config.yaml
hidden_size: 256
d_shared_expert: 128
attn_scale: 0.0884
init: "uniform"
Below are experts of layer 3 (counted from 0) of a mixture-of-experts language model. Rows are named router (the router's row for the expert), gate (a neuron's input weights, with its number), up (a neuron's input weights, with its number), down (a neuron's output weights, with its number) and show model dimensions 128-255. Each number is 128 + 24 x the weight over its row's rms, rounded and kept within 0 to 255. Numbers have three digits each.
After each expert's rows: "mostly gets" lists some tokens that are sent to it at least half of the time; "comes before" lists some tokens at least twice as common just after its tokens as in all text. This comes from a sample of Wikipedia text that the model never trained on. Tokens count by the router's weight.

# expert 24
router:137153161136135118138118108158158139120129178129141085113153139176146102105168144099128141116144125133142136129146110169132130113094096126083079113093165080110101184131125120128099128154092139099158160138098095151120164093154103126120116131119120134080111117127156086101137127118105123177092126122126114073087122145159175120138137106121138141113125162142089160107096118103098106098103
gate2:138126072163137119151090101174133083112107144091144103142133139122146123115147130101144141105148116139120102140123129153093138125101156113123120114059088120131147146107153117092110164152121142134121150101105119092136133137193124121093088123151143133122130152101128109157111090097146100128100089126171139086152133153165111174142158088145120106138163114114080126126123127080111137105103
up2:137106133131097069145136121094153102109163146128121088161116103159073112079117112095092153102138114144134089150170113119143150128123135102110142101123076134126133147146111103106161141146149126112130159158123141140139070131116122129124120161130112093105137152143110100119147121152127145145094142143144114083180124134158098134158132137117123103101112142098144103112159114141110125149130
down2:146113180154148126122140112145088118142146090153137074145141141111161140105160105119127123128135156135119165165089149108135090135123114133135117118129158068143094120138132084144131128144116131120129153118151121105127143149124162132121084119077099124120079122114151116141135112154123135126131162145128116185108160164124121119122117107104181123088164165122155132106123146155160098152122
gate3:134123139150113118129096116117087121120114129153128154127128143117119130126171111128131153086107136122154145123153125144130094091104136148165139090102096179125150126112153133132059147147111111128145133141106166129104144206125143081136144141130117150117131145135103079150126163150116137103099138127122140116099126162095140153144134157178145132148088132157136121115140215145116109126142
up3:134116120140120132116128080109140114123123133101123119129137093105108127159143139146165133140102143103162130122163128166132090128083144120169135112123130183070136135119163187126128172138116135103126152128112119159134178165136119095151098117165106137074088127135122071155115160176142146149134079152146140139099134141135179133128076107134136151161129166122094121132136171143127151121134
down3:141104094158164132096095078144117122132113169093158160146134133147145117102141122134129096113110111115161067091171140133118094136126153129111115131107145146110103155148178175113124108193149096129151137127120133140143145155125127153065105143162153149127165103153161099142115133120117135146143085133168131119190138128085182121122131130126144120105100140115124134146121113156106143129150
gate4:127136098129127081157123123188150126109136154127127100098160162134166068103141123107139147167118113137113123117144128146134192119130188121146140082133142143090134131086101151096115111141090095136118110159124116149095102077132148128140095124097121154118121141094100125113157118146117146120104143117123159105146117099138133112146103090097106139133138114103122131134139123106154112124139
up4:115131093158133088171089141152132146108118127122095154101116157164141126163134119123125111178105111119146143100117141130138143088135115129123152112107144165092133144050148199107133110165086113187117189147122112179158132149145154137132149151120090164129098127110137176135131109114107152128055160102146142137159111140127145114180123106158100100157137131139120128141189137153104116118072
down4:168124122148138149129134097126101112138158139131145143165155105100138123099141138124157157132127132087108139128119103193117161115130079169112125095101182114120134173122123098129130085107098114086103142122153116091143125154138088150100100132107133144098164100158131153167089104107140164142169136095129099174139133207139131140113147161119108163113133136096138111114116112118090109117156
gate5:103136129145165105130116129170118125131129168087157084098142167138150139123146143149155126079139068108107114108110094146135104126107169113103131159106137134134097129157151131107116107127128134067155148153116130139120106120141114147123129118127109154098128168077159138098102129121092105126138121102123161098126089162112160095127170106056088152072139134146126132088126142103167159162131
up5:134119133152173117142071145204137127170137143113158112096168138155152150141131130132138105096154119117124168113091135171142158114103156091069134110070152118088154140107132129111106088140163114078124137118128100119128158134151152131105104095107099130102112148110178120086108122125125117131116149095123153148116098126118139083118191118114115135090155118146155121103100135130146133124141
down5:126100119149130106139132144121162114128123107144119084112121123099131145176113144158138165161116165107146125139075135127158165141125096132158149102158105145124150125104118091103125109135107129156119138098139153124111115117142128134105141124114124105162093104104135137127103109151137164108131139210137178126109141107130133141158065174118116102112147120131134116108166152139133125125086
mostly gets: " politician", "final", "ator", " brother", " writer", " footballer"
comes before: "s", "ed", "ation", ")", "al", "y"

# expert 6
router:176112094124112174147163140109100125143153152106136126150144155177153105132149110102121132125135129128144067108122126161155114131128103115126092164131120092142101165146151166151149139122117122123111099176151103159133152108140132099100143133140101121124120063101126102098139119103081112154146136117129143105134125131122163100146151108137154124146143149130127164161151127103102110162100
gate2:122128140095108158135161114158136122138118179128152098107122130109128121114139151120140150142124096124069141079132114096107123130143103157168134108124113096097129134159147163122147152100141105163118114152162103159156112077115125109142133134122100131144115129115095092113113167128142122109092194118118132106111147124118135115127152167126168194156126142088158171153123133121115098134113
up2:151142133107078182111119136146145151121122172134143120107143145131145150116139178085123168101133104113120146090143083131134146125125128171147128123120131062121118161153132155173115158110130112147164138160176094150173132096116116128135113141090081149146101139138082084109142133118142104145071138124121143137152090122141150122108134117127172154157158133124153172147126150130113106138117
down2:125132135140132139146105149109154148149180143105166117167127106138140148128139089101154092141125166108148116112109152124150136133118148126114117132107151104167176119137140106105184117124101077107175144127152132108106102128088132095139109097089121141098135104131174150146160119141126129169147111121117086130126111134148189122164104146143062126130095135133122149107070108141142122074136
gate3:166119112089136085122134121124119133173151132148105126136141117138121142131123088087074163143120099043132143099128140139145150156115120116143101115154144136131060174119094109148097069128123132150122108180148110140128139104122132145086171156092111149158154131131112108148115110124125109122085165110185152104130099132120151107112137167135123153132118134137125147166075189143132136165133
up3:169118132110151086119153133109130144206149101162129126146106123138149151159152098114105160138134106060162115095130139093152096138097103095127080099108151104127134151165097104123126068163131121148122116183144117135126141142129147096095150151110100139131118112100095133129108104148121128126117165118172155081103122095095173103133150124137161144111100110113139187166125183139126143170119
down3:100162126138087138169122098130129119104140078155170077157120105099144130102125127144112104126141115125162101072111133128165134135125146141173185151156093146150164123113175107102093143128149151110122098130075133156126066131152171102143111125149133080130120104141128138154157110100113094165094143149091137174124088128164105093153128104125143112109147084130142147096110155160125162106167
gate4:136105095142149143109155077078156132123132108116143075121143173101132144158169151083145175127134094127125095081144141182142132121136200098097131153133154102143081175086164114158123108145110084132107124110150121153124145123134129113107093118129114094137123088119124126075143128126118109166123108135128142129143153154163128079125122096119134166107121128153136149117146109080139149133132
up4:139079140132129070130160081104165141153155119118137122114144182107137087133131152072149161112139102117142090081139137152103105127155157093112153120149125143160115143122140116169102128136142106089122108128144102141153146145133122121068105117124075122153124071137096140123137136150095109148077104122128082144108108159131137120144144102125111153132112137164120111112112115129096159124132
down4:131176089157109109149126147121126147111137123144077119136131126122153106126124120164104130123095130111132116165122134167116120131214103111120127142116152128161091144156109139140113133135166189170142110137144140104113138147116146152130146149100122091151113114158137142139134086154113112123115086147104120119121166129099122132124116117097140133136147148109122091130141132121132128100167
gate5:121107134130137126133105135120176126173131149127133103094100095152123058115136104133122123138152115099111114135133130136103109124095091104141113111131120078116134140112159109128088094187119141086111131129125142140137143153121142119107093140135136114125116092128106138144130137096136115134144149152098100131116126096118159121157111124139141092145102081130120094101077159165097104132141
up5:142096126131146146162129133128152094137144194158158098129117147146095109096123110149137121199152132097121145135094121111091136134107113125137097128161165090165120147152122135104126123133085165120084139129111135119142181137117161117192128166112099124121137063139076154092082127126143147132127153122139099160114117121117142157100161111141147090121095081117126107101126114125073108158110
down5:149152104136150160177115103119170152134111108134155130144123157135091095120120115097181134156109171153066168115110131152096171129125150108165137102113112119120178142116110089187133096123103096152166128130132136099124140124120083106143103093106140183119125142136126072166125159178131145179117177126138151129056082097141125118138149104110139134134136130142150154168114104129104126099145
mostly gets: " century", "century", " pandemic", " ago", " recent"
comes before: "–", ")", "8", "6", "4", "7"

# expert 8
router:132116127126114166103116119125122121129126114146123123104167114074114135177120154138141168148159099155160108157078163128122145130119113110087145131086095132153137129164150136126090082144142138156157095126126151143127112108110110106105145122107112142116073119100100131122109107117134123160131090110143127100151119104154137135162120139101107090102134113133134137101174153152102139118109
gate3:139133110122135132074142159192136176121141127154099096126155100139132128171111108093108113137137147179144099149090109136126148128148084146111134136127118058134148092097150127163126177146112146151131147134128121139129103113125129125088133114165103148139140121179117144149112143148073126145116118130065154096166114128111165173131090157154143132146111095121156119165123115136099133152138
up3:118140091150144119120143135156149137151154133137166124101135103115109121168121097086155119139150132118129148185137110134150131162113123124087104144115090091128149116124142160200092165067172114091112165123143137153142124120110129082087116132186105138134135113124140137129122137101106108124096111139076119105090138134147164074119100151138120120137097114114141113184128090127137141125128
down3:134111121126128110126180116116164105133096086107118091149126154167106105147084130180106101140149136146164111142058127087135083156138099108156132123156131160169143077165144117125133110197111136091116119111103147154122104103091102099144106111146092155141147129109117150125154135094129102138156139072137138108104137128129128149115154131113114092147132132133140149144124101131128121139090
gate4:143122138113084173103094084146149101151171090142132149154158170119120159131150115151165121135140130093109117068095152151124130135130128110157138095111093140127131141144082091091141121129112135154148093122126154115142102133112087095116121161079125109143084093096155100151126127110153096169155156127151123107068138129127109132139116090161116116155090136107117138131140112173136116156085
up4:148158112151064140109105093101103132146145114118116147110128184139133104146149127121157113152131097108123136106099113170086144093136105091103078075134122155107108125139141118128145102155137131118129108090103167151106088159086140102083111121106133137147064126135150098107116140130158139165130135103104129103077153114136162143101124144098121076131087141104151091183148141178128173122081
down4:139127128123140132112132145122086126145166110171111116194108101106087078142165121168154145132164126165179140152101127120151130185162100173115104151148145150123113058137107157117171136124112156127153163157150107134172141141140148130140177136135114118117108172134169139114114104154131139111158116097136151100142101163133138183141115143142133121101140094151132127140148122116143119133145
gate5:150137128141149146142114147131152152071132150160146160132145121125128109130100080127136131163150116157122131105162158145136147096156098081144093077123154101107096107116107124147133096141143065118109101100098159145119161143110175137104127112175155103166095111130121095147124153157101184134109115143140159155139116146137124086088153111133117146099169126150134138149139123163131099129133
up5:134113121123156134110137130110105150113116137152138134130160114130140123143102091134138173145174135108102089117141168122137100129154096106108086135158111114136099108117140117191119137120129082147063113121096146118136132148129117131120107129159125132166099132134115095148108146118138165137065145117155148133140130122166135108112150115131109099106167135140134106150135126192116097087111
down5:133139119140127149131122132145108117147125193150129103126097130143129146117102133140147134171122091136093104126137138074121127112138147173143141159148154174168158118150135103175098150166105091125146151115125152158135068125104119179111100160100111136113143139165091107138108129119144117115145124164094120161116158135163117107128153123113119094151110160121157151083112152159106122111145
gate6:150098134144134139120124133141119151147172108133160144149137139122159156116146118140113117128130117124112106131119124182079136155139135105159126147137133128135114160083106155144115127113165129125161140118114156134145116134113123078140113123140060112135113140049113101069139123145118144127164113107128127095089113103122117157101125136125162088154153141151102156062175114165122130095150
up6:171099118163129150121144142121108136133138120114120138150095125102146146125138102097145142128153113124147109135117134198130132151136153114139138151174080099120110128077138141160110147159172137162153111113123170149139121124121138078141135100153076115136126180067133089091134112137125124120170146104149115123093091149099108156118108132136142108138136122097148143121177097155131121145115
down6:131154145112114124095154149120095136153154108099082151154083112123130112122144143136116110131149122133169091134105130103146122112141156150120099135138093104150155119096130108095103135116084161135146133155067171169114111119130129158134102097117147153138146116097146117101169130139166102117115080124098110149122135188144120142125175090146100148132099108139111122141124180137127090121142
mostly gets: " |", "|", ";", " Scar"
comes before: " ", "\n", " —", " +", " −", " \""

# expert 25
router:141108132143123140154077120143096126123139135144140196132152124114124124166168154121138151177148120130104105143118220147172103122122097114093092163134106113158123146134090144155129126118140121173157075129128174106120130121100107145132132149092115121129116117119110101122118131133124118135125092142132143109173117096151138144098092107147143115127061180093063119172111129152122141212103
gate0:141132123180097164152132094142120171146113124166099166128107116147094139133136144112126137124125087084190129116157145105096120103068116123103116129033130093132131133146095152138104120120122130090111101086109172108149126080135123128128142131120101133134106151125115140112111142148116115148117094090114159149121126139134140118132124140113082119129074119123107136152116125093131113120087
up0:105122137119125173088137136116093114173135148146127146171134150111145154111124091131150113105107177103148109144151089161110130102090100104148127121129139116167128116127136124145135151168087121128109130058132164112158107103116141148114135109093130119114170151161114110173110128166099115150141120140081140120142085144094130128144060144123165151114119146109157148151110124131145137137097
down0:109131127130133110121112123153155100101092139093098170140092122136149110119133120118139143127135151146165131114097097095142165144162138120178084090157137117111169121123143142145154156088125157106150112141111137161163115143094129133128133156106099089077129161165185150156099088092169161114142156164112122149154097107090162143149152155127136117160177114145123145160150141117151098141112
gate1:151151150109130134158150101164128131110091149149115127075126101125140126114089083112177146150148068134115118164143151161148111128121117086140121170160148119121110109148118129117151128134190086154190137160146106129124133136141090143143137109095125168130126096085108093102091127170151123154154137118117138066118137127140182138125130109124165156136147171175121140131138132112147125148122
up1:154136124122147115133115114122156092104133153133121106122141113084108094098109063156136149091142129142107158106137142108164122076097114109154131157124126146155138098153120132128125113159124105134173158161127136115118143140113124147141141091084137151097111126105105119127137147148118127114138104092126146129107096158136131153130114096154103110113143139146132101154098168126135081182136
down1:180154049129096127134117074112143128112117143112128159097132113165140136096110103154135143111145168125149074132139110090087155135146141152088111124104116112118153099111127107135141125130110132102151170143113119151101111115120151095171102134109100058117114133161126126133134124107110130164179092087160137162146121160093118150121153142098130103119097073173159134113124099138126106167092
gate2:125113131112148109097144101151165141189147130169149145154114151132089121153139176117169122171130150098131144131112147100140136142097080113110113111136143138148122133133162155143173142134140110157125129083143079135097123169175129154127103164118070103132108137117131105146137103192134144142097124109118110096101141178134169128125114108118135129142101126128132112117123142131129140121144
up2:132121146122102154124152112123163136145148113177093137134125146085137195161130178098092099171138120165125085138118148132105113123115143162113150129123079157132116113115135072169103089101121132140109123112156096115134127160107080141135139172125110143071122156081150100100090142161132109130128104127106149140142129128127150125134108112088129124060125116111135063104077120101144095174122
down2:144129123142078093141082152138168170118136103129078165125112153100133100118116103109140100180150111101143142130123162106145119111113132121145114117107166110113087124134145098128102143106117157120163104130108119088134103193130125125143124115127115118091108126153124047145179110172067125083104109135107135158139169158131122126087129137114127111154139142162105086155114138114070098125147
gate3:156147091128132127147161116110179128155137146138164140136128161132120093130124100148097124128182144136132077110126187132123136128127173133137132116064112078107084102148100121134139117134113083122136158126116175107165123140133109176133123168130061128094100115129129085099105150133110137163125114112104129134131122127217131143108125109105121123169104125149121130127144102104154121107142
up3:145118140129083118177111114141166130147143157138153131126070106139151144105105136124120138126147139122120116127140180143117112127124137134186125100149138095156149116142090084176090109072118149097113159090140128113119138154096146138118097112150049085132124136142161085090138168105111110125132117107115159137153109133178110159107157135133200128117145140182127114122144100113108115110139
down3:135117140123157125115079166135154108123148194149134124125114157110096133143189159147130120121146068179110159099145115075128130111108120122136107124128103163127147139144113120123117161128143095204129065093159102118134117155117151113139116126145154089153106128124151144105128126102154124141146065147130136137122147117116111182154107149166111135115110102153129132132155099118144126107120
mostly gets: " through", " After", " To", " With", " without", " via"
comes before: " the", " a", " be", " his", " its", " an"

# expert 9
router:133112123140125144111067141140120127134127126141120175114136133136125126121138156124132150148134121121121118146099174136144108115118055117100074157111107107152118144152089117135096146123111117177187118129132128174121117133092114135127113132084114108139096119111109115112136111114102121168128102133152139126173111106103140203134138106149151110075057120099084087173124100159097143176088
gate3:145196147132130162196148148156144126141141110139173139111168107079099113163097195131150120137113109104125096111085096137139133124090110111127131137122143118126101149154123124132143147112124120175129109136156169126109132110122161130123101179142086100115128138082128091121134086091157151103075100154123121135128131087122114087136123088135151126110108136161146136113133102108137112151111
up3:163098116135137102122111133122145146122187152113137144133124151124130136163134156130140139142141127167131174136104131126109176111102097161135139137159110135127094168101122145114170130112156157178151124151083103144153111117141112145129160160107150103121125127096096098135135177096122080120139158136155108136111109145143164108121080146146129100086124114116109158149104171099129127131116
down3:146183115127105128128125089125118147160093137146090082134133137106138161137139140107119111168129151139127102095135133122099128138108137138135114092186154119133099166132131119137087114166100163131121100109115097122125136147128132072126140164074110128132110109124159124166189071097060160147120140093114105123131098143146146131132141095140149124128098104132110178101123107135166128114140
gate4:156105128106103141128125118137125121164100101111138114081133139125140075116178125137097148113155110131157152107154109104138120096091159097109138123106098096124113081141095171093120129107135144122119107112172120118099153196121147155105155127137118104126137117097126138145109117158145139176125119118119134135111100121133087112162109080153147102127138163131126152130102114089083132131118
up4:173142128155127099133126114118123149163121150116128134093088113166149072125170132158079146110143121102185150140171119083145127147127141141129129115130145098146083122120118154115129125121156133119077121151132118132116171147139142158119123119144128129121165134121110121134145088131108118131102106085147123158120136112155106138160126067144120108144097139098143163143116097096123072158117
down4:143155125143140102133122115138137196135154116108137143082132123125146115081165082143137143148082136100098149107129095092120115173137139144133136120126129107193108159154105144114116154145155149093131118096130127131141183108133126116152126113139135103127138131144181094144107107141162124153134167157153139162109127183147098120124140139125150141138124136147147123111085100093128113152096
gate5:102109123150094189125118134123155119121176155165089114141105094127123132148133120151145155110122087133081125110138133155084112072101151159150188159100086112119100114163133133105131129151117087127136107117131128151103171151083105127125123083111091171113130065150122108094113095102090124135089136138168129101123133139140137136160125143082174110128139113100100134150104118159102118103171
up5:184133129146133126130078133174138123129109154066133155114087126112140111136129125109148135175116129139101125159113116112118135123146113116102128121111160171118147114093121139117123106142110138129146122142121140105112166119119139124145083131161065097154142110079077142163097095093120093139143165127139101142129122127118115163151152105142134148146143165114114112155144099126111129137140
down5:122123172123182097122114118138088095134113129116132144161136129113097131111122103106125113139083142112175145151148128165131132129132137114148126151100088105113181131158161109115098105110155148113114146161155139113133129104134152139114130153127089133122121114162123140118133108152090146123140069158143141166127125151088147170198147103169130168138135095139185121121156097099138146159097
gate6:127115125098138123119144110158124139145129160146155119083163147116104094096093131128159122113127128159117131125119085136153144139081119154100100125147110107162172138128128120166162096131135112159124127127160168141074127111109158198139088098172094085120089109103159114074129136135097146104088132151137177133123096120154132133090128153111123121149104150111113107131169099134087133135118
up6:143144125130137089119146141142101124155111159116129145108113103132129127105132110146115134122146123112141134151106166145146130101133087149095097153102133090142104163124080161148214154116159143103132159159142153162145114075147101167141137111106124082126135109123141132090171098124084175094116107136112093115152094107135131141074158160162099130136118126117094138142153139136099106132143
down6:140085158091143098105145107122137089110120102107128152079149113135124151124134133144119139112102155129116117117114121101133105108104153126122067120129106125125141121146120114094115107114108149063101131107098119173100163096136089144126147128082161112133150152142142101140092124112094116104085147126166137077110128124159088111133140133118151149112139115131153175105153133092170147122137
mostly gets: " Ac", " Socialist", " organ", " Kam", " folk", " Ak"
comes before: " ", "|", "\n", "-", " —", " Im"

# expert 18
router:146111118144122139132085123130141119137123130140116152117148108149126131163158152121147146146134124130084124143100191150167123117114045128112069154107115130161130135145126163092108107123122103173116114124136106141122115150085115150115117134055108109137101122114119135119131127081097113143131084206117122119164121101142151137118106117133144107129065121114129092131143112162122133156102
gate2:127133111140123156155139143155134162175067128126135124138148105163111125134107117113177166144124060125085125112089143073138115147084111118119127122150135111142144146120162108107191089149147123120157114106129089114150122132143089121174126168110100126107112115114136116145100129109103083106144105113106139096107143124143128073119152109115119130133129138145134122136108174115158119153111
up2:112121120113154128121102112082131145175142152135143125145138132192106144139125145175134148174088107156122112145114121059133132115141145144107122134125153117141127112129141140168115107115126150091163163124109087133103157129114111122147146136165116080070149134163120164127126151072068126090155097132173157100096133131141155102110167135151151168147152133146122111195130133132105143098089
down2:144156145133111117107145163090104173117123135136132114130162122122118142117090100105118113092096071121138059159116117121098131137166117195078110145109115094101203142129142148110136150086142125134142130113088161155095114059126169128130123117136155105102169114158134084128117116174103161126137109166163133138152069144134145126150118122106136119163102146122094153102111155169083123109161
gate3:123144128163140174102131120137156117136105144092165129090140103113179116088189163126124123152135150121136109115130130137157123094073152129099145125136113094126125118114081153124096138112133112096168112144166145138135141146093085162118128141124048089175131118106132096103128105097119109120100101156125125125170087130145126170076108080160138157081127109149117116128125096177086168158105
up3:170123101129147144106065147142177129125150115153109113175111139122183125081150102120130104125114121158102172111124095133141139113124145133109099146145125127132117130108126103104128167114119145106108137124130120129135076090136113111146135120096123125092176144131128154094125116109179147142163138119175135161094116130141120100163112141149125153119155152111108112090067129118124162147132
down3:135149120139148121176137144121138159108142114109160159147153108114136169134135100103122094135128142147110179144137107145094145123127138119143149134125119106101127085145159135153101140079128118148147096122147122158090155140123156109128110126118145130129124105115135145084144137139125119112157161160132096162105141137096162081139106151131118149146146070116137120133091120094057113135092
gate4:133117127141106132132163113074117122099142158148152113088130137148152100115086137090119108175126121144095122127134087119092111100100161087139140084115138120164103144135092106117087117129139093115152143128153149129126043142117178129110126145130028126096147125124173107082122166144110148169093117126129131163118132079130125119134157129178131151106110131118153094146127138172158137109104
up4:153124107150126141106172077157131111110122115161171068140109091126131182097112150101165176120102125132148102119084088102089104147114141142179103134100136116141142145156126152127156123118121085083069150122146098095140142120106128137100165103107143138154162124125106084113149106117122153117119147162108164123138142130109139131119173118105113103154121125098148136126101174103093138158154
down4:127121138127164116120094111116122141154149105085173097165134178103121138089133113136131135160113124132104151129147125145162127111132136113171108130120165143114137130087069143139127113154141089134129116151119138113149131171151166126084169114156168134141101126127116158154130111156128139112162189108106116127155116176123143118125136106134135101117158116106129090126196120138071125097169
gate5:141086132129165153164097124156153137132095108120127110138142128158126098134117134135163106105107102154130093115123091142121108121096177104127099114131133143164191115101107096102100152122095124136160109141154156144153134154110138129129128135160056097115100141135116129116142101142109142116111141116115142139077101128100164137084138103114163134146127168139097128107124084151135145103163
up5:157130144128162135160116176128115087148121142104120134107137119130104124115135167108119103144143129100130123147111106120119138162129120135065124099134134165157138131112109091087171161106156095138149118157144160087164158173150127105086119111083115156116111132140134122082105088197107127180093122120139156178119147155146103104099105122141144145139145143144113161118113167122123121119137
down5:146127117128140185103130150137150112081099109163135150103175151131157110117121127112125080087117130138123094112136157107127124113154091108127145134158129105093160139093095146088144117132107090081077145125139111151150165114152141113146129146126124099100125130197097107165145128099163125119152134151153139150142092088193107138150109118119133180101161137109134133138133111166151106113122
mostly gets: " military", " mine", " animal", " tax", " weapon", " involved"
comes before: "1", "2", "3", "4", "5", "6"

# expert 35
router:143113126135121131125077137132116123142132131144129177112143107155116121136153149135136157163133114108101100157105181147126112120112085118122096123099112122146121133151122171164125142104100122166179135125140171164131126118103111141134121145094118112129112102113117143104127119083117115152127096141123133126157121097077131149112120110142143101140076109104066108153140126182083141205085
gate2:123105128157124097129170135093139155104160133132076122085142123100175103131194161115113129114146126144134147083168162118154113116116145105149120150109118071124190110112114114109130126090132130153129156152134139135131116088141117130137072169136040151084170134133146082155110127125134129116121101151137139111080104098123177144125127117113123111147108105126105145124112112133140121108160
up2:119123091150108117125150140158173146112112183106128103085116108132127148147123113166124113131115154125152128105141115117145097151114105124126099117192122109146088118149144137134115108165139087149116107127129098105090086122092131130201146160098123142108083136142162098148145078156134149117102092101094147142104111148131099085138099124088115127155126132129087150132092138114094172146146
down2:097143081137146122153120154176153150106147146112095127139103066162121130143150111137127147111163133158141144137147154164145116113106153105111126163132143118151119119130110115111098061161155131111160145158131082074071121097140139097126158131108155169101207120128132145072128147116150123136150172102122113154095171085119113149136115088159134115107110132117124106151136114149122105135151
gate3:111136158143096139130139116108168100174167122121116108114159141122136104125131154128122107081143116125137096192109106104117150128092135144103152094063143093116131102117119081169128083118092109128144143124148154133150143156178160165134123107078074113123130135133073153109172099135138117089087122114123118129143144113137128100115144111158124123101141138129131156108133064119130169128131
up3:137135105143143130129098146110128116125136141104166068126149142145101103131153139129099138125155145147117116125151139125125112118098100089095141162130108126119113144156116124113104148079092109153109130080189105123134147077126085134148105125127127136112094154166130145116136150132133149166124144147164148114107126112119147151147145098144157097135104142170158114123144115098113071114153
down3:086147139121110082133107149145120095141109125130084125097130115109123121155114116138158130144129143119140122146135172142136147141123136134106130165119132125089146134171141097138120093142112168127131162121112165092124180138095154127167095133123186140114127147184148110109140119096144148093134099080105131127115147092095126163066148153120136180086109086150149092123148134115095164136133
gate4:103130152139121088130152146139136145104089172111065118144094154152110128104145153115171112130135101136151134155156134070138145079123122141133139084059141127147107136100111150087135093105135146148144173142125180162085126133096120138159098129113097088125130111122097111092069120139126127129131131137131105140122125118092149155142090092169182113119135144090099129114112107147094118177139
up4:108107141147073092095124108132132111103113127145086151130132133138140094138098179102134121097158121138109141129126150102139068156142135149139111118116148101119146141159103120121095143121160094166195128182095181115129111129150128115094136160148093088148150122115102136119107103127112117105105185113148155123125106143130128166140145104098125163138108125159101113129149094136101127169110
down4:121139178115137127071096123114089142135126130161147120157125101127130139135080112105133095137141107134172132097179101122140131149115125119166132130123176094089111138111115160163114156090145136130105115121140087126122112113102140109111107128077080099115149132114121129120115127113127115099140122128095148174115137137134145151169147061106162143141163130112136138071116090131107116159126
gate5:121150151116083154110101121126149087122157100166101124117149146093126086127169139174098168103186141150124135132127121108135118114105114101115151114124125133153167145110100163119123117152104115132138148142132153141152129120129134131101109102108087119154093130146142131135099093116095138137120149142151125131144116050135147142176146075138162117108135116108108107134105182137096116119089
up5:124118134091133125084138095119130098149133119152162146126147145114135096121135139134124166109111145162130119123124135085135126144088128119151124178094104117139192132087106136155083134093099109142112096129138136145161128126123176121146100126113102111152132165159099164149098148147094135110112114157119142147111110096136161158140139147144135190140156111098133101141109163124113143099103
down5:123116119148089181180160119138144100167127082138100108153180143147107138108127097152139162156151212165135123116119163133150192156130131144157148135131083117095123138145141071145124128127110168151148119104102102101117135117120147126158128135165159146096118117130136121140140115110143126140113150152164083077153139171127103128119157103122145150137132156096097121119103104113139111135125
mostly gets: " Bas", " Mus", "^{(", " His", " provid", " her"
comes before: " ", " |", "0", "|", "–", "%"

# expert 41
router:149107124106101174106184131112154135169128119141123109112160151123147109088165159138178123136161117131112110158126156139118115130131115133136114168102094118141145151174090118138125114140148090171155112130116133097095141141102105141143152133107115117152098097105133108127124134098111063120127086154106140082095141145115137130117124128160124086180151114144144116135076130129110128150093
gate0:121154125127113139117104088142138125087137125097120088100110125127157108172143118118071136097132100129091129134078119168143087115132091087135151121150128113159135117099120100146155134095106057124134139103160114117126107126135117149111127131079149154130128175181106128094153098195139108134119123143090149127135148083103136078107104120147114103093108122130142168157127125093146165187149
up0:088143139121132168103103138153159139095131158127133086133120144125142088174154145137095147074111130123107145129104141167129094124151060096146128169120138135187133149087119090158139137102111081122150102103110100142135089144158091111134141089117111152127137155125196131097125077195127092137123120121133148144153128115116121098120071128154122116099122155115104142133160123080119135161129
down0:111134080105117120120098116104112165097135147100080123084129114130125100157117148137154099161142125134151116127151178098132100157190152169123135148148163099159128183118132128152096148154155098151172159099093122123115145152151106126139126110134125117146148145102145126130133124113130153094144146114118101148111120133115153126107107129120109093144105133128139187124102118112109131067151
gate1:143121117147121163104160125104088144129124172129102115137117139182123148119143114097135134112097148106159152140122095112157139179114135126139120170098110121106103132142135167097118151136158155152144114158100083165137187149163160107142167091120125135125157107137075123134121119118101128090097123148108113082128138143114128141095119102149114077166103143171114133175142048139154106058126
up1:133138117091163128116134104123130087124143140144140128137110118157107116077132088137127148114104124115126133148139137106133151146102143109118133158111106072115124122097125123077131165129166114135146104151141083163164157135116126152126184133095142140117151144142114133132130125132135100121101105179137093102114152169119128126133141125098160106147131127160161129099092082148187086118097
down1:149164147122151097129124129102117177108137150166159084128156113149097162105129104160107121111063142112131181153092134106138129122144138117130111133117161120130133144144105154116138146118163069169135100177112115137178132112121161106100153140132137148136132107108105132126080143136124129083130174134122136147110116146173116124127117165134087133198140113127134062100149160159115126064090
gate2:160146086125093116096164107131154153123106125158144156122165118109185104143119124095115140096133120101125120088118144085081082137140131158146108141156119132135107100133107137164130110124146108136119109143198118134189114149131119094146153161113170147157101103113215127125126141107107106113099125121126171131153112153115118123157161088135113111163147132102156165146170114135146125127108
up2:169143097080093146152124162160129102139067109102139164116147118131166125114145114097149104139098086114136142120126123119111075142120136135109139108147124118130113082120110132143137120115158089137113126117135129124114145120109135135178137138101127131150113089101184123136132159138091132123117119121124112145124111131115120128126171120159092092143095150124133150167166126118101125111120
down2:098163131149136143119165142150138121123125119126108142154152154121121128151137102147134117125128132180094096168124134141137131154115147109151128194145130147072123088121161127138114118174144139160120126117111140120141129107133117110108123186160148110081183111131129129133149141152135081095159106127166135135086142141121145137110149090112123146130098148110114154136087137143182096173094
gate3:129138145158119130115111115120078182099153107126122156123132113101136145113151122123100138139144139130144103170159112094136176149125128125131136115127097117104152111149103155115147123176168158116104127077104109102111150159109166123061144148125100090124137132167150131133151118134118150124179103112109139131114085151156142136098108156157137154073151112124110101136114107154165085114118
up3:125107120116067147131155120138112146121115131089124118088103125154119097111160131078124143132121151105129064109117138121092151100142107116169117113131104086107123109119130122122137119144160142131106109101128161097126154157162106137112110149131107179150141113088142060157127094149125154127185100110149147168110114150150134133110179162160151152091128108103131143124121145132156111139128
down3:102137109131095165157124152154177096112153138162169160109153147150091149102112156159172109114106120116131163145105131130135120132146128099106138166148141090121106157105132109150084143194096108157110096125139141124086123121131126106112082142156141141111100118116150139115121129153180089097127159117136158097128093137121095115088119140102143136142112125125154117114131149124117137116133
mostly gets: " in", " from", " on", " between", " during", " at"
comes before: " the", " a", " his", " their", " this", " its"